Weights of a small mixture-of-experts language model, trained from scratch on English Wikipedia.
Experts: 128 experts in each of 8 layers, 112 squared ReLU neurons an expert, a softmax router.
Below are experts of layer 5 (counted from 0) of a mixture-of-experts language model. Rows are named router (the router's row for the expert), up (a neuron's input weights, with its number) and show model dimensions 0-191. Each number is 200 + 30 x the weight over its row's rms, rounded and kept within 0 to 999.
After each expert's rows: "mostly gets" lists some tokens that are sent to it at least half of the time. This comes from a sample of Wikipedia text that the model never trained on.

# expert 12
router,253,165,203,206,190,244,228,259,171,199,210,197,245,199,184,199,232,192,157,222,186,237,193,191,210,130,229,203,231,177,229,175,202,155,156,162,195,207,242,168,202,247,268,191,191,193,178,198,219,155,217,218,179,204,179,229,178,225,247,204,229,167,184,203,214,216,186,153,174,207,206,226,196,210,245,194,206,182,218,232,250,164,227,169,138,253,187,200,195,207,222,199,189,232,147,135,182,224,185,185,205,166,179,161,208,153,197,171,232,175,169,233,177,206,238,191,226,135,180,210,154,196,213,218,257,216,210,164,231,202,205,232,173,246,168,139,202,205,240,219,208,231,180,211,214,153,124,154,171,162,217,274,184,199,187,257,196,213,171,212,174,202,199,220,143,123,195,249,172,242,213,193,165,233,211,160,191,210,222,183,181,216,218,178,239,181,154,206,227,207,184,217
up0,174,174,172,198,230,213,223,195,253,241,157,207,234,137,216,221,182,186,228,160,191,213,207,174,199,270,128,225,182,202,196,262,231,228,233,219,151,176,152,241,203,230,224,211,255,194,263,199,189,253,202,215,236,212,229,202,186,222,204,189,195,196,252,169,225,237,198,219,183,208,188,190,216,213,200,210,237,183,236,163,212,144,238,213,207,185,148,239,241,240,211,200,199,148,199,169,184,245,193,167,184,206,167,206,207,240,185,254,224,191,200,204,244,238,197,156,171,172,195,228,232,164,198,214,155,204,178,198,175,145,220,221,158,228,220,172,229,207,205,208,154,159,186,202,233,151,234,239,173,207,226,186,217,223,183,227,228,216,240,164,250,176,193,239,206,174,187,196,171,150,271,232,254,143,199,180,233,203,177,207,237,183,170,228,226,158,247,177,146,185,224,194
mostly gets: "!", "?", " episode", " FW", " ISBN", " story"

# expert 42
router,182,224,149,177,187,182,192,238,201,210,233,162,223,182,270,210,164,185,208,217,234,160,232,145,190,244,167,215,135,205,183,179,176,170,240,247,197,226,209,182,145,169,224,184,178,244,169,210,244,252,188,167,151,212,263,211,229,175,188,222,225,227,172,170,225,194,225,209,198,147,170,207,244,207,172,213,233,168,203,184,129,204,191,213,253,171,240,291,211,187,221,238,213,184,200,249,223,186,182,165,153,141,214,186,170,210,248,197,176,206,221,146,186,239,171,191,223,226,206,219,199,163,161,173,189,182,203,197,149,197,218,180,175,202,230,212,180,178,201,214,167,173,221,160,240,193,244,164,231,207,187,128,217,175,228,188,210,147,189,192,194,166,150,201,200,180,188,159,250,221,174,244,170,241,186,171,226,220,197,260,215,204,214,210,218,180,179,170,189,157,203,176
up0,157,223,191,222,173,182,228,245,179,193,176,179,203,183,179,265,200,190,213,181,158,204,213,176,186,201,227,164,172,220,237,193,163,231,204,188,181,139,212,157,180,175,131,224,227,185,157,191,142,248,230,164,196,246,178,178,205,215,227,255,163,194,246,239,183,142,272,201,218,230,194,202,247,228,163,194,187,190,193,155,194,175,239,214,205,215,178,193,192,180,136,236,158,178,241,221,187,221,209,149,235,213,263,215,253,265,195,185,195,199,175,195,188,204,163,201,226,214,226,147,206,149,189,220,229,246,222,222,199,170,158,209,186,193,210,223,211,207,178,211,220,225,211,213,207,166,204,196,181,179,156,169,186,156,164,205,179,231,153,248,138,189,180,248,270,192,198,240,217,167,255,197,234,193,223,163,222,152,153,212,217,217,188,192,238,148,191,180,201,223,189,237
mostly gets: "″W", " mount", " desc", " wind", " fem", "abit"

# expert 69
router,169,230,187,150,146,241,270,270,194,210,204,204,213,230,154,246,163,166,234,202,236,241,216,233,188,219,190,184,208,180,239,227,219,158,147,198,205,180,197,211,170,251,210,202,238,203,228,195,193,179,199,222,186,237,223,199,205,175,243,249,203,219,159,206,230,245,188,137,173,222,176,196,154,174,218,182,188,249,205,192,185,226,203,161,212,193,197,186,152,207,206,152,177,168,152,206,229,176,224,160,200,195,236,210,153,183,214,203,232,167,247,243,182,205,239,237,181,188,186,245,225,186,189,193,219,195,242,195,237,210,168,228,164,163,176,241,181,188,187,164,165,177,160,210,219,193,190,260,155,196,205,196,172,230,213,229,228,227,215,155,203,213,169,157,182,239,284,217,223,223,215,171,228,162,172,218,149,248,207,204,219,257,178,199,146,175,139,185,250,229,174,234
up0,205,175,206,191,176,213,260,236,218,229,169,240,105,232,205,184,195,218,175,130,216,136,242,221,268,204,228,174,210,183,206,167,220,245,231,178,226,198,165,216,173,226,206,184,156,208,184,188,238,179,224,162,166,143,161,277,211,196,255,193,183,245,173,235,223,243,269,191,208,206,178,190,217,188,164,181,192,196,199,229,244,232,235,224,158,190,191,155,163,234,192,140,177,173,230,209,249,168,183,169,223,160,191,181,176,163,195,253,170,193,218,188,200,212,200,228,200,205,244,162,165,207,202,177,211,151,193,212,195,193,176,211,241,217,167,195,223,180,240,207,226,181,226,223,220,210,230,167,241,236,181,207,230,182,255,222,141,226,191,195,210,188,211,176,232,215,212,200,249,168,226,199,176,160,158,195,193,200,210,161,138,153,207,137,235,213,224,233,198,200,197,194
mostly gets: " On", "In", " No", " Con", " As", " All"

# expert 26
router,158,168,173,210,224,127,171,186,169,180,165,189,255,246,274,232,200,218,228,174,221,190,234,187,185,265,176,202,217,182,193,224,175,128,205,214,127,188,197,177,246,258,208,224,154,145,146,224,206,182,224,187,188,256,219,217,206,212,167,221,218,264,221,198,214,199,189,225,214,182,237,208,218,160,197,178,175,161,196,249,202,212,174,170,161,178,178,162,212,233,185,167,158,168,223,219,200,184,202,236,145,196,182,241,204,193,185,236,217,220,196,149,203,221,175,177,220,245,275,155,221,194,227,166,231,171,219,192,214,243,157,217,242,208,227,238,168,193,180,183,205,196,235,205,167,244,205,213,203,202,198,183,247,127,217,193,197,226,202,222,176,213,210,185,182,190,183,147,237,246,210,184,198,186,211,184,236,175,230,139,200,191,174,205,179,236,187,181,166,162,153,147
up0,198,139,224,186,193,249,243,179,213,202,191,194,205,212,213,189,193,214,256,227,168,227,190,181,208,182,99,219,199,216,240,208,267,199,245,208,193,227,199,157,195,241,192,152,196,159,244,193,159,180,164,196,208,205,214,183,232,176,202,182,240,187,203,211,136,239,161,180,228,183,215,212,243,245,206,251,228,214,251,214,191,224,187,209,172,197,224,133,159,208,149,169,183,198,190,205,217,196,209,216,247,208,155,231,221,272,201,172,265,249,211,184,186,203,201,187,171,196,180,183,227,197,200,211,186,261,222,204,194,179,190,159,174,199,155,160,154,190,207,186,230,221,158,223,220,178,215,219,170,147,161,155,183,220,186,175,191,205,193,199,273,172,202,186,246,174,198,164,227,160,233,180,201,279,181,176,219,183,178,242,154,194,218,196,214,152,240,241,185,142,222,172
mostly gets: "oot", "rap", "imb", " us", " Up", "rup"

# expert 22
router,139,210,223,207,212,188,208,170,159,203,217,203,256,185,312,222,202,234,213,200,226,213,204,186,203,195,189,202,177,178,228,219,236,191,238,176,190,196,185,238,205,207,227,209,203,193,184,221,181,221,219,179,210,135,235,228,231,199,208,201,241,254,182,201,192,196,209,278,213,220,203,215,249,229,202,151,185,195,227,241,185,202,206,138,188,151,194,206,185,193,256,176,241,187,189,240,195,239,185,224,164,175,180,160,211,139,197,220,198,156,219,251,212,215,209,202,170,226,172,201,233,164,198,184,216,217,225,207,181,223,203,157,195,184,204,198,234,255,207,122,151,245,199,210,169,190,205,159,233,209,200,200,177,204,208,205,215,159,174,212,189,201,149,179,146,243,158,204,162,288,170,220,221,254,251,199,246,245,242,215,189,229,255,200,179,219,188,198,165,197,152,125
up0,220,140,245,216,255,226,186,215,208,215,221,203,174,252,231,233,252,264,186,211,198,194,223,150,137,179,192,181,248,201,200,191,215,208,206,210,249,206,207,177,224,163,168,207,89,215,168,198,244,277,223,208,123,199,225,245,175,175,181,233,190,198,149,240,192,206,232,213,228,198,155,236,199,188,206,204,218,222,310,199,208,175,238,203,224,184,156,254,144,209,218,149,221,192,221,192,193,147,173,219,212,181,185,211,188,180,196,153,209,163,233,224,171,265,209,183,189,224,174,206,228,215,161,196,181,276,177,195,241,208,212,227,181,211,191,201,223,187,206,184,235,201,207,221,167,183,150,202,189,235,206,217,190,193,221,208,218,207,144,163,174,186,206,205,229,199,192,156,203,221,192,220,229,212,176,211,207,218,200,148,224,237,162,218,221,202,175,208,236,210,243,198
mostly gets: " rep", " pr", " div", " belie", " Dev", " dev"

# expert 30
router,269,191,204,162,180,264,215,243,194,218,195,212,243,218,181,233,209,211,205,188,216,197,160,207,241,188,173,223,255,209,189,159,236,215,190,191,219,137,233,162,167,268,227,201,206,204,169,192,268,153,235,187,198,206,168,227,178,228,239,203,170,252,226,168,230,223,205,146,199,228,140,239,252,209,230,237,219,234,212,198,230,197,183,209,176,204,194,212,182,206,178,223,188,221,197,138,171,166,225,191,254,174,220,214,185,239,218,200,241,173,234,193,134,217,167,204,205,178,213,207,178,216,243,241,257,220,187,181,202,208,266,190,146,178,148,140,172,169,187,165,193,244,186,177,245,188,170,199,178,196,156,227,177,213,217,191,168,211,150,194,187,189,174,204,122,225,190,251,199,220,202,210,215,253,219,230,142,172,186,215,189,144,202,194,244,194,199,177,211,225,215,235
up0,202,201,188,258,203,173,177,193,196,257,211,201,170,207,204,196,216,172,210,194,177,218,192,153,167,182,194,168,181,233,220,255,204,195,165,221,205,190,185,181,237,209,192,192,157,144,206,200,216,191,207,175,194,155,144,198,187,235,127,193,238,247,187,152,230,209,160,240,194,231,196,207,246,201,183,173,217,186,176,211,193,181,177,164,220,144,237,281,143,211,209,182,207,227,167,236,174,244,287,194,235,204,168,240,249,181,142,166,196,220,195,211,238,217,253,201,197,218,179,186,184,154,197,229,196,142,211,213,195,247,215,179,218,184,238,175,206,164,197,185,218,224,246,198,201,155,254,194,206,214,240,232,251,260,211,176,239,206,236,150,127,208,198,194,207,227,167,134,153,232,211,141,238,195,183,217,203,198,191,201,209,236,228,231,202,201,212,174,210,215,138,222
mostly gets: ")\n", "\n", ";\n", "\"\n", ".\n", "°N"

# expert 72
router,197,203,156,154,206,217,193,223,205,185,221,203,182,180,315,262,160,194,158,230,233,190,213,189,171,230,219,202,187,196,186,174,201,184,201,247,230,190,235,218,163,141,218,148,217,215,157,199,201,180,219,147,153,213,253,185,264,150,231,229,168,169,166,232,209,215,206,206,163,192,181,258,215,183,168,205,235,206,227,206,151,195,225,219,247,201,237,202,171,187,202,174,186,185,152,249,180,223,179,161,196,164,175,165,165,209,233,220,190,210,175,183,185,226,213,164,214,224,199,230,194,174,169,176,191,163,220,179,181,212,217,196,206,161,242,242,172,154,196,138,167,157,233,147,197,200,233,173,205,234,196,178,185,204,194,145,173,135,185,165,177,183,172,229,219,223,210,187,172,225,141,221,210,242,179,159,213,169,204,242,223,237,171,248,227,156,213,211,188,139,165,179
up1,205,257,167,136,188,155,201,217,173,184,188,260,176,128,202,202,228,149,252,160,214,181,178,231,259,236,230,180,170,257,189,159,190,221,251,203,164,199,234,221,214,205,210,187,209,235,219,192,218,314,188,213,189,171,245,234,186,221,154,181,216,208,200,202,179,153,217,217,209,215,192,239,218,210,184,214,183,212,193,244,149,221,178,173,209,205,207,229,206,173,233,151,171,172,163,191,163,183,241,181,216,209,213,233,261,172,141,221,176,169,223,219,239,220,166,188,230,114,193,184,231,193,171,190,203,235,229,165,183,233,218,235,189,168,224,193,179,186,263,177,203,227,199,211,242,182,229,190,189,175,184,152,252,183,176,245,225,169,200,226,186,231,194,176,172,189,255,227,191,206,209,206,158,198,181,224,174,162,188,240,209,202,215,177,263,229,220,196,183,195,237,194
mostly gets: " dep", " dam", " add", " typ", " expl", " resp"

# expert 108
router,231,161,185,161,240,267,213,216,187,203,165,164,163,207,160,205,183,206,259,199,224,190,116,223,238,190,171,240,207,202,254,180,242,221,190,190,196,158,238,217,199,197,227,226,195,219,232,176,211,148,203,228,232,190,191,201,190,209,181,179,180,183,173,185,238,175,192,196,214,186,198,210,197,164,200,230,200,215,209,173,170,261,244,217,152,206,159,205,196,166,205,178,240,193,188,179,182,175,197,261,206,147,181,202,212,201,159,142,225,218,184,245,160,209,208,216,226,189,221,244,129,214,162,277,212,214,152,172,247,216,256,185,166,213,202,138,159,161,228,151,242,175,228,159,222,198,193,191,159,132,192,232,254,217,142,185,228,215,163,197,234,210,207,194,174,154,177,214,193,225,189,158,189,202,159,219,233,224,223,213,163,184,254,151,232,181,213,175,215,208,223,204
up0,238,181,201,198,233,145,228,202,203,161,186,178,159,211,197,222,186,163,218,205,186,171,207,241,192,215,215,157,142,247,181,152,197,161,199,195,178,262,159,257,218,209,172,163,231,233,230,195,222,214,171,184,209,207,157,266,198,224,250,154,180,207,223,192,246,235,160,189,199,202,183,271,213,269,214,168,211,199,175,213,232,216,140,184,242,208,231,187,238,224,229,170,161,184,231,171,203,202,190,201,232,234,204,236,215,191,157,175,199,179,185,180,185,194,192,253,123,159,220,204,273,240,178,195,193,204,192,253,187,207,140,215,190,193,192,197,269,188,191,175,248,211,188,218,207,161,210,188,179,166,227,189,197,196,203,206,190,148,183,274,173,227,204,198,212,173,181,221,145,153,249,176,147,229,170,221,249,172,167,148,203,223,223,185,235,199,222,221,191,187,171,178
mostly gets: " (", " (\"", " :", " [", " /", ":"

# expert 77
router,225,181,177,190,213,267,166,210,184,225,174,169,205,199,162,150,212,206,214,201,205,214,116,172,203,179,140,175,207,179,228,189,250,173,128,205,185,204,218,211,214,220,192,231,245,185,189,189,232,185,176,212,223,211,204,189,168,160,188,150,158,181,177,179,202,149,181,170,199,177,175,217,192,146,253,185,162,209,183,192,184,154,217,233,161,177,204,216,191,185,245,162,267,224,183,164,226,161,158,234,175,201,221,171,168,199,175,198,245,224,159,225,164,233,160,205,226,147,224,207,195,208,228,279,251,252,178,215,210,211,209,156,209,229,177,166,187,161,234,201,209,171,201,187,241,199,202,219,179,159,251,209,265,168,135,165,230,218,240,199,236,212,217,217,165,180,229,267,167,236,201,230,207,172,177,212,220,170,242,208,191,230,233,191,269,214,182,171,196,205,228,211
up0,166,167,160,202,148,187,242,153,200,147,202,215,208,252,196,169,221,200,188,195,221,194,203,188,207,222,207,173,182,212,217,188,224,221,216,206,194,228,245,138,200,207,236,201,129,209,155,199,156,234,261,254,191,163,256,224,231,194,160,197,204,265,228,197,232,211,155,177,212,158,165,214,175,174,201,229,199,158,238,210,197,196,185,187,176,120,231,170,193,195,258,238,223,198,197,250,246,198,175,220,220,190,213,209,192,208,210,232,206,167,199,192,180,194,259,203,189,213,243,245,187,166,246,192,266,180,238,196,237,289,234,189,249,184,189,233,164,188,223,199,196,220,181,174,170,183,222,197,216,192,228,188,186,172,191,195,245,217,150,193,185,204,128,200,208,217,164,210,182,171,225,213,208,210,190,216,230,220,234,166,283,267,178,224,187,194,167,248,185,213,245,219
mostly gets: ");", " ;", " *", "\"\n", "|---|---|\n", " :"

# expert 115
router,235,167,219,232,233,190,188,215,247,172,202,182,173,187,220,147,198,219,207,167,188,249,193,173,220,146,233,188,198,186,165,149,139,187,223,185,187,234,216,147,206,240,167,232,170,217,219,225,219,213,220,154,207,162,174,195,220,225,199,197,189,191,219,204,213,248,197,208,212,178,151,189,202,193,166,180,194,146,214,227,193,172,185,174,219,237,226,160,228,143,199,174,167,223,201,141,192,253,245,189,211,246,225,153,211,190,192,264,188,180,137,201,222,194,157,199,191,162,188,148,204,240,256,172,229,218,191,188,215,211,174,230,224,217,203,138,201,220,185,287,217,235,192,235,231,180,148,242,148,205,207,192,175,228,165,240,185,217,141,239,178,248,203,180,220,175,232,219,234,165,224,122,149,193,181,200,218,176,217,169,176,194,184,200,273,210,223,248,201,191,198,227
up0,221,202,218,232,230,194,237,201,198,153,139,243,235,190,171,250,191,171,132,163,202,185,186,204,269,151,223,195,164,264,235,167,199,190,207,258,203,165,205,148,180,186,219,183,184,241,248,212,150,186,191,197,215,195,201,185,200,226,253,236,182,139,276,190,164,195,170,188,195,241,237,209,221,217,180,215,212,217,131,215,145,216,224,126,214,230,181,169,203,201,182,194,220,209,190,205,195,195,221,269,208,228,167,181,188,202,179,190,203,213,217,188,224,176,212,242,190,156,169,186,181,198,201,196,156,148,223,210,221,230,206,216,274,194,184,146,162,202,195,215,142,243,205,177,204,188,160,161,175,203,189,164,221,180,206,217,160,232,183,219,175,176,161,147,212,238,181,199,168,152,177,189,210,209,226,229,211,217,236,174,203,214,233,195,194,203,248,209,269,258,191,242
mostly gets: "ership", " football", " education", " development", " review", "ination"

# expert 32
router,225,222,194,177,224,232,202,201,159,227,175,156,224,217,239,190,245,237,212,209,211,212,226,206,216,167,170,166,177,190,262,184,256,167,156,238,235,181,205,198,217,197,290,145,192,202,189,207,188,155,221,180,255,233,204,206,175,233,230,228,264,218,188,220,210,221,223,186,167,208,227,221,256,222,244,209,245,228,258,246,184,220,194,195,227,191,218,212,218,192,208,218,204,184,130,144,177,250,207,161,212,141,213,215,216,190,183,162,195,203,192,226,180,222,214,189,222,168,236,215,175,209,227,255,217,215,197,205,175,162,157,162,218,179,240,145,183,179,212,192,164,159,186,195,175,193,176,190,198,166,211,228,241,256,210,223,197,208,193,262,233,184,175,210,131,186,144,203,191,239,139,214,192,230,219,142,180,240,237,213,190,190,187,239,255,178,173,172,224,162,168,247
up0,177,193,201,167,219,223,174,200,179,183,160,246,189,226,202,214,196,278,210,127,180,242,212,196,243,222,159,174,198,202,212,193,156,212,187,213,215,174,207,182,220,154,191,223,246,247,174,201,238,215,172,186,181,193,238,243,216,182,256,188,251,178,190,196,140,214,125,213,210,177,217,161,191,246,222,216,214,202,217,170,229,210,163,227,202,186,219,197,163,259,214,250,193,230,215,185,215,182,205,198,219,197,214,195,129,221,188,172,251,230,194,196,215,189,181,241,189,189,221,212,283,221,197,137,178,168,183,196,144,207,193,257,135,165,198,194,198,189,199,172,182,205,197,202,197,179,173,246,200,238,159,210,160,183,199,164,161,199,176,180,137,284,186,225,180,232,161,208,223,152,253,232,207,223,198,190,184,209,203,181,174,240,238,252,189,222,271,158,233,200,213,179
mostly gets: "201", "196", "197", "195", "202", "198"

# expert 1
router,161,243,207,215,242,126,220,171,162,170,206,231,181,171,309,220,214,177,197,217,194,192,241,193,221,214,239,172,173,214,210,244,197,188,248,190,199,164,225,183,184,226,231,185,225,216,176,231,208,237,242,231,198,219,166,205,232,213,172,187,200,196,211,179,223,140,224,193,213,243,234,260,185,215,195,190,189,229,191,231,171,170,216,195,179,137,200,205,243,193,204,221,191,228,165,225,240,152,148,223,188,184,129,176,200,157,197,250,174,230,216,199,232,189,181,189,221,261,190,174,222,154,242,171,194,220,209,214,144,241,154,207,222,220,195,251,262,172,164,161,161,174,207,257,163,192,208,204,184,196,199,194,222,216,194,159,177,140,177,171,198,182,231,173,145,206,150,188,232,228,164,198,137,207,191,239,224,201,208,251,239,222,221,235,182,242,207,186,212,192,222,214
up0,174,207,162,210,192,196,230,221,188,181,183,213,178,186,116,173,224,222,229,207,190,231,194,163,180,206,208,189,239,253,199,190,208,191,196,209,194,222,211,198,162,230,229,231,244,214,204,202,180,151,170,208,185,184,208,153,184,204,199,192,226,244,173,214,255,201,204,202,180,195,158,196,136,194,196,222,203,217,200,181,152,196,208,170,141,237,159,162,256,182,169,219,211,179,160,174,217,249,216,141,249,221,176,217,216,182,168,166,169,181,222,175,214,177,178,193,239,201,196,258,162,208,227,163,223,258,190,110,182,187,206,192,244,170,191,204,226,249,180,189,219,254,237,158,240,199,204,218,183,177,210,234,229,177,167,205,161,206,273,227,192,253,225,237,180,200,195,202,225,238,278,155,188,159,184,161,195,190,199,234,222,231,95,178,196,153,228,177,221,200,206,237
mostly gets: " Ind", " ind", "inc", " Stud", " Matt", "inn"

# expert 89
router,242,194,215,224,204,217,226,202,232,198,186,206,182,223,165,226,175,238,216,200,189,194,123,159,223,184,194,210,227,223,202,182,237,218,139,169,165,227,246,160,211,191,184,219,211,205,199,185,193,199,196,267,251,187,223,191,173,167,204,176,160,176,150,219,190,149,198,248,210,184,196,178,166,142,238,206,177,195,254,178,249,228,224,220,148,242,173,175,191,190,237,203,235,205,163,202,198,171,158,213,211,188,214,195,188,131,161,176,237,193,147,230,179,190,222,219,243,166,183,153,173,237,187,244,228,263,240,125,199,241,189,227,210,219,172,147,160,177,201,123,188,220,199,196,231,176,175,224,182,129,224,203,216,203,158,212,193,193,174,196,242,208,195,225,192,178,189,253,166,212,215,181,184,214,184,236,276,225,255,160,195,185,215,204,248,187,175,200,163,243,229,215
up0,236,196,226,223,195,198,156,205,181,183,176,226,189,171,218,180,235,239,181,221,207,190,212,136,237,214,221,189,228,180,252,204,180,174,170,196,219,202,162,177,186,146,175,154,206,252,207,192,214,206,149,210,213,193,224,164,185,169,186,175,195,207,223,215,140,179,235,210,225,141,187,202,223,202,221,182,193,263,227,191,149,203,177,203,220,214,262,218,226,229,178,143,204,211,165,178,174,210,199,139,217,210,167,231,210,125,239,170,202,214,242,156,189,224,199,176,241,201,220,203,222,206,225,166,194,243,183,171,160,156,215,221,159,216,188,240,174,245,165,255,243,188,189,190,198,282,225,193,213,155,188,180,215,183,175,194,176,127,234,181,174,268,231,265,216,206,161,181,214,219,222,237,229,134,161,186,201,173,177,228,123,167,199,216,207,190,200,149,197,217,173,173
mostly gets: " —;", " :", "'\n", ":", "):", "|"

# expert 48
router,161,186,157,184,197,159,255,142,185,161,191,241,206,196,315,211,193,199,208,195,195,214,246,187,272,236,186,211,205,205,172,195,221,187,263,184,160,165,197,219,157,194,242,245,235,168,170,226,200,200,195,207,222,214,149,242,218,218,193,187,188,195,202,200,195,194,205,175,247,227,252,213,219,216,155,184,198,224,219,204,210,198,163,200,186,190,216,231,170,248,204,158,155,234,239,262,195,165,177,212,176,210,151,229,169,214,245,212,174,208,219,246,206,184,212,232,173,228,196,164,207,171,180,210,172,240,233,181,226,248,189,201,219,252,198,247,220,158,217,122,182,177,173,202,176,179,185,194,180,210,255,217,194,257,238,141,242,187,179,166,188,172,231,210,209,208,180,159,183,159,187,242,189,261,211,232,245,198,147,248,196,211,192,202,198,228,176,168,185,165,184,235
up0,175,185,258,198,222,229,231,178,188,244,236,222,282,187,193,192,184,197,213,218,164,157,233,215,232,162,261,158,163,235,206,188,187,149,221,216,140,203,145,155,200,199,177,201,241,179,188,196,199,184,177,218,204,170,239,165,241,163,166,181,220,158,157,233,211,221,187,182,197,198,170,235,222,201,171,229,152,182,257,170,218,179,211,239,178,226,198,199,164,138,201,150,154,150,234,183,156,206,175,156,220,233,208,183,167,172,208,204,184,176,226,200,170,228,191,186,173,263,225,219,238,247,258,105,177,185,189,231,184,184,196,176,202,214,167,217,242,196,200,255,175,163,226,182,237,251,223,244,165,187,177,217,165,244,199,195,195,189,204,229,184,218,167,203,186,189,219,161,190,192,150,165,177,198,257,205,223,236,202,203,231,201,190,196,199,196,205,146,251,191,221,171
mostly gets: " Ed", " Har", " Sam", " Sim", " Ad", " Mad"

# expert 40
router,243,233,185,187,183,138,203,230,202,172,159,247,156,218,245,190,242,203,202,213,208,200,193,184,196,226,206,169,239,148,194,163,188,207,186,218,138,237,230,181,244,196,191,182,168,197,231,227,210,248,193,164,177,175,245,198,171,167,158,197,249,218,224,183,153,228,220,192,188,150,213,211,219,242,171,207,210,187,178,184,209,182,222,203,242,210,198,190,225,191,136,171,126,199,223,206,155,175,284,147,193,270,196,167,227,237,226,247,167,164,217,146,214,183,212,166,202,151,173,156,159,242,246,139,230,197,137,204,223,229,167,217,233,221,201,180,191,195,178,256,232,223,208,200,219,209,215,205,152,200,193,187,218,191,165,237,225,213,244,230,189,258,160,227,238,154,215,218,231,162,223,211,221,203,192,245,175,156,232,173,196,211,194,164,223,191,203,183,192,178,235,201
up0,186,252,194,268,184,179,243,182,249,238,126,159,181,206,151,191,181,166,226,188,213,219,196,156,123,175,234,170,247,216,207,250,195,200,208,160,208,276,212,176,196,196,206,235,192,214,181,218,228,230,155,182,220,204,177,210,180,225,140,224,169,214,228,200,223,207,183,149,199,178,177,230,141,188,271,167,195,217,223,213,212,207,155,224,202,146,189,161,216,245,200,188,236,135,231,240,290,205,178,200,196,186,220,215,157,193,150,214,186,209,182,187,187,248,178,176,186,234,204,180,189,178,194,203,177,215,201,205,239,223,199,224,236,224,201,200,252,218,228,233,198,186,228,255,199,152,128,179,185,196,166,206,256,185,173,195,180,178,244,194,207,225,211,177,196,202,170,198,220,217,177,187,182,186,241,219,223,225,143,180,209,159,202,185,252,233,207,215,245,244,171,187
mostly gets: "order", "aster", " fire", "attle", " space", "house"

# expert 56
router,223,217,185,194,172,198,153,207,180,196,168,169,216,206,220,227,214,147,165,164,175,210,242,249,179,221,187,222,127,185,231,212,179,216,169,140,223,201,167,139,267,239,159,249,183,233,186,214,227,300,214,184,175,213,216,193,150,207,213,236,240,214,228,200,207,236,213,218,142,164,195,173,192,243,163,195,186,207,215,183,243,174,190,146,231,255,189,196,175,245,164,145,192,205,240,227,197,213,205,168,149,203,228,254,240,243,166,195,161,175,215,145,225,204,219,203,218,176,216,223,196,218,190,172,170,207,147,218,211,153,164,179,231,200,187,202,207,203,138,256,226,212,225,178,217,160,202,223,194,190,131,176,210,171,201,205,246,204,196,169,197,176,192,216,235,143,230,184,199,149,223,176,249,191,231,194,160,175,211,162,202,204,188,167,195,221,186,202,186,228,240,171
up0,266,210,246,199,242,195,166,179,239,240,215,217,220,211,188,191,174,193,233,209,218,241,248,194,158,222,111,168,231,229,225,213,247,197,192,202,203,183,163,216,215,222,195,179,178,192,191,211,150,170,189,239,217,196,176,221,212,118,205,208,191,201,182,186,197,147,216,187,177,149,165,203,207,180,193,207,137,257,242,136,224,168,208,186,211,207,189,183,176,217,166,176,185,241,192,248,232,173,170,219,131,123,207,211,189,160,224,239,255,217,199,203,206,151,162,177,241,208,180,185,183,161,244,182,193,197,212,244,135,215,194,191,187,208,229,238,172,210,208,221,238,185,203,175,204,249,189,192,237,241,209,188,237,231,181,217,250,197,231,174,189,210,136,209,177,182,214,188,159,139,207,197,199,247,179,225,210,200,223,242,160,158,195,227,195,152,239,254,173,191,167,224
mostly gets: " well", " common", " great", "ever", "ful", "ble"

# expert 59
router,188,165,205,160,193,159,196,186,235,211,162,210,232,183,239,203,217,149,214,182,180,184,237,270,205,225,154,211,280,177,207,224,189,229,163,178,164,214,182,183,195,227,199,243,149,232,220,223,180,287,186,216,147,234,194,223,191,203,175,226,243,211,170,191,209,195,235,203,193,232,256,222,207,234,210,216,191,237,209,185,219,198,165,204,219,219,170,184,206,197,225,158,185,189,260,243,232,175,218,229,213,210,171,255,263,277,235,200,213,162,231,223,202,168,206,168,164,164,190,204,214,197,224,171,162,193,167,223,153,177,188,145,211,179,135,187,231,145,185,257,185,204,188,246,180,231,252,233,189,211,203,193,179,180,209,154,242,246,223,227,209,144,213,160,230,142,227,197,209,206,216,227,222,176,198,233,245,258,188,176,179,218,175,141,174,183,187,203,184,199,212,196
up0,155,207,190,186,175,259,189,197,223,155,167,200,132,143,172,233,201,199,223,198,233,243,234,218,235,207,163,193,210,165,170,166,205,235,173,168,218,206,221,184,203,236,193,217,154,169,219,207,152,261,178,166,208,151,222,211,189,239,210,213,147,197,251,207,172,236,242,146,222,196,211,155,230,239,173,170,210,213,138,142,231,179,187,211,222,195,163,204,192,194,160,159,207,156,191,210,124,191,234,198,198,219,158,158,168,208,205,168,178,204,220,122,222,217,176,222,142,199,206,205,216,194,154,231,233,228,206,138,208,199,211,265,241,198,178,190,167,210,209,216,206,201,225,185,177,230,224,176,173,215,144,201,207,232,195,222,210,224,208,174,178,177,186,209,224,233,208,234,190,183,212,188,218,209,202,149,240,228,205,158,257,160,209,168,160,159,239,189,216,288,206,177
mostly gets: " Michael", "iel", "ael", "van", " Daniel", "abeth"